config = dict(
    experts_per_token=4,
    d_expert=64,
    moe_layers=[1, 3, 5, 7, 9, 11, 13],
    router_score='sigmoid',
    routed_scale=1.0,
    balance_loss=0.000591,
    router_noise=0.3,
    n_head=6,
    n_kv_head=6,
    tie_embeddings=True,
    init_std_qkv=0.0346,
    init_std_up=0.0346,
    decay_shape='sqrt',
    train_tokens=595600000,
)
Below are experts of layer 5 (counted from 0) of a mixture-of-experts language model. Rows are named down (a neuron's output weights, with its number) and show model dimensions 0-191. Each number is 128 + 24 x the weight over its row's rms, rounded and kept within 0 to 255. Numbers have three digits each.
Before each expert's rows: "raises" lists some tokens whose logits its average output raises strongly, later layers aside. This comes from a sample of Wikipedia text that the model never trained on.

# expert 5
raises: ",", " and", "'", "."
down8:141136129136133143134142110194136098118110115124127181141080159145147132111110120097157129113151153113129119131138141127142136112135122174157144110155134081087114155136113109109118108111144190147111150112122136133162153147141067122089115091127124134153136164115142136144150122148153078139116133140115155174190142125146106131126120136064141123137157111087137152183158104106113142123107130157206131130125163138149158097107130128110136146109160111104184113119112178147125147146135086151127151119165172116102118104125101133133103135104139124100103126160103157139147121146118149105

# expert 6
raises: "s", " and", " ", "'", "n", "es"
down0:082149118191090139119102125232148136132194134139127130121160115139084166125107115121109134079121131150121121121128104091139150116146170140130110138118124112120121132123130156167106114148127129128133151111112125160124121120108146121142146080152147120085149117116073167119152156120104140124155088147132126165139097095084116163107138139168150143153097119139144113125133112163135149106112134127135120122122139150102110101089126135155108170116132134125134129140139167127112100096171153158133158141092136147148146128104161159116116093123073092146145144141085160134155143131179127123

# expert 27
raises: ",", ".", "-", "/", "he"
down0:130110167100170107115129128099090145093091127091074110110136083101149142115137121097151164155118128117145123107095138101111149151138149130136135165120131119116110145152097091132140117139116169105160145119155143120138158138108143100156136110144087130104103107147159129115089118169141145156060115159111118083116135109164126070119116129124128074129144143093104144142109104119144126128174168132149121175120158130091123147141138093092173163150106133128075109117114121123142153107150145082097138148162168142121107095115112113117144099105138159110115157129142110119097116121166104156

# expert 0
raises: ",", "’", ".", "'"
down8:154109106134145157088102105122140118153113106155145101110117127129146178102129100117119160163118120123133086176119143105113180116123162050140172130132132126121049135122100127123141173145107129155128169116122169107152125119116113116119119112135124126171115125159148117098098097168122144090158130117163138122133099130136126093126174120151101121127137140145209121153125106159135116144149112077125136135165118144099168071171132144127153145151145106130147135112127125103116138118148164133114150113163122086181135095123113155131100124116123126101139091144121135127136135141101148100

# expert 3
raises: " to", " in", " out"
down0:080147137154138149137086128129162146137109099119188149153111130120146166118144118126136131182135130096125104118104142114099141123150129139144089140130126140113136135084121097069178106132068134152160137127141124096122119112122106142137093107124100092112124184134164101157135141130095130142107123119114157113126100103160129145160101142134103056087147070116143154117138153155123090117085092077124145120114076137133107142171114092116119120107080125136117115108111116110139116145140108132104160164178131148132166154131150101140118109144115120116123142136124138154143171118098137147

# expert 22
raises: ",", " of", ".", " in", ";", " ("
down8:147120125108138126140108139157124132129125125139133168134142138112148123092123141098116136136153157161156125157124126089155099110092156123152127133114085147126102127128125082151110134097163161164116112129132128108148167094096166133099116110082105147119139143127117146181139134171145122162138100134112111161138132094166131144143092166085195110153160158149133153150141095144095066126161145101154127129104111086115128138123122095158067124155090144135158136132129133152139075076096123165109082098128142112118132081137126136099170117117109167090131117109134115106146136121143135138

# expert 14
raises: " ", "over", "'"
down8:128100118120120103128078147111112106155120141054117143135142121133137146141140103151099141088091168179162137137139120116125111140111145176140097124134170113110144138094119153163112124140148119095091146079144156111109098105142115136097138127151072151131141101154145121099117139153117180152091073198129125141096143135129104094106142138118091155086167125121083133145114120127162135127103135102084124105147132105135111122145155163158114099108100109143097156134116122118131150126147127128131149123146136138169148159131101131107111111165151112167115132087153139134072139112142102164

# expert 1
raises: "s", ",", " and", "\"", "”", "."
down4:121128131125156115131073113159129140125116107131123125124079133145123118140136091103133133128132149117117101105103138112135162152082142115159110086133156144124097136119140142110101103098158199123167153124134098140142135129104140103139118139140126121141128116085131113165150161160111139135160109152112149212112089103158124116138148115081132158128170125145089118129099125171144131105092153168129130109173131151105183094149132165170125155137126108163173147135153170098173157129120113115146157114121150127163103079123090142138184142126126126133126153134117138171112152131131142152

# expert 20
raises: "er", "-", "et", ".", "ally"
down0:132173118159129161105116139115129071125101103100099111072156173113165143133146137119086175129141121116112138134103126119164127079142094123145156145145114123155170131076153139107149109143114093122094155167102110101140116129130160144154099109153103110097091135097089105142158148168121147137127106073142138142138147108145151137180132147091116125136144114145125143118109141132133108183125141142100120151129173106163137108094122128114080136169124160138122115147127135123147117140135153100161134148063110140103126107099119089141083123122096165136121149116101152103149145126103095126

# expert 12
raises: "\n", " ", " —", " –"
down11:138101128158122185120109131122111133120120113174144166138110113125135128167118122098166108103141127127112137078142148112084102138122119129132179138161110135145128123137106117163149155162170119150151110117128120104123180130174117094125134116111128098147137131159135151080138143166159123168136120149092134183136117131084094129157157176091103109136076136110113133093110123128135139103123128137093082116153116111139110150150163104093118122108173129107149111114119097129129117103101117136109091143142156128116121110129101130121148098111160175148168059086152115114100104092132096096

# expert 19
raises: "\n", " In", " and", " The", "-", " After"
down12:132164100107192158128076129115136143153120137106115129126101123156117117119096117130105152142113151148136139144096087102174136142112145126127134152123090154125108126071106127114121170120147092151126134117150118102139125156121115143136089130161106144101153177137110144166131104074146151118160134097101128141168079137129155107110146178128134119090129160133157144136152141160118131094128113084142171096165150107113109126129100146167081156134125162165109134082137077150119133104125120094135105101143103157145117117140127122141187123142089115173114136095152139129138083149110116119

# expert 15
raises: "-", ",", ".", "es"
down0:179121120099134133113071120106116145139137133132173118092127115157121096134089125125105134150094170163154159124140140137148126120142177120148110063130154178140109132100126134153146124129081121094112113189117129175133113119180112075138125099122154101142123133129137133142123099146152148098074125161151102106126123180118135111141146140150147134112148124165113154143125154131103116093122128088158131133109141126129100109109100101150118128121133127114166142147119148118049123127135151150141147140163118120141151114128138161109093075153086152090119123152093132129098142166156158116

# expert 2
raises: "\n", " as", " and", " but", " (", " "
down3:084113117127102134125097131071095129157106118094158140112188142137134123111164097153082106140160112119140127107098107191148092099173115122084128144135094125127134114111081156178121148099149134114123105089106131120140123171124150162099168129161126113155137142136138135131114146124106135142118112122106103104137118143094111120133139140118106110141119123113147102160169142158150088133090168114093157148085131170128147082130115155128139139158107135139115168112132133090119142132160133113148145124137119132091089126076144147157104112126106144103109159172112104158114080146137159090

# expert 28
raises: "es", "er", " and"
down0:117147162157118134144126135139132159154112118162131171161123114145146092126128175080105139113130148161109112124133117123127124123086127158113087149179119143122125155106129108110143077152173171140088119138110127121135143148151127158094096093170137141149101162097130151101144138154124102165128129144087131174120123131162125139118145143135181098136117115130123135148147064157132084125161093156146119134160135094117114139151115075144097153143154104158111140130133152108125154120099108118081152091166141124144089084090124157115103120143103148121135107117118111140157123063132158150

# expert 29
raises: "\".", "ations", "ons", "ies"
down12:125190117096136130122146112144101125130103144142134093131136108130130080122159110170067130106136113142150116111116163116099169083085121192100118098117139114071122146122115142164127181127159145138134139169124105151089155130114168131131097117141149159132145101084112101131119098159080114136113131145125092136125145116118119124107077087106126126108162196152128130102098129147099097108193143176088126134129165153120120119132132145121108118095110122123130128106086127143136095120139129142160148144149141108121128141118123118163138133149160131110137120171117131112120143067120128141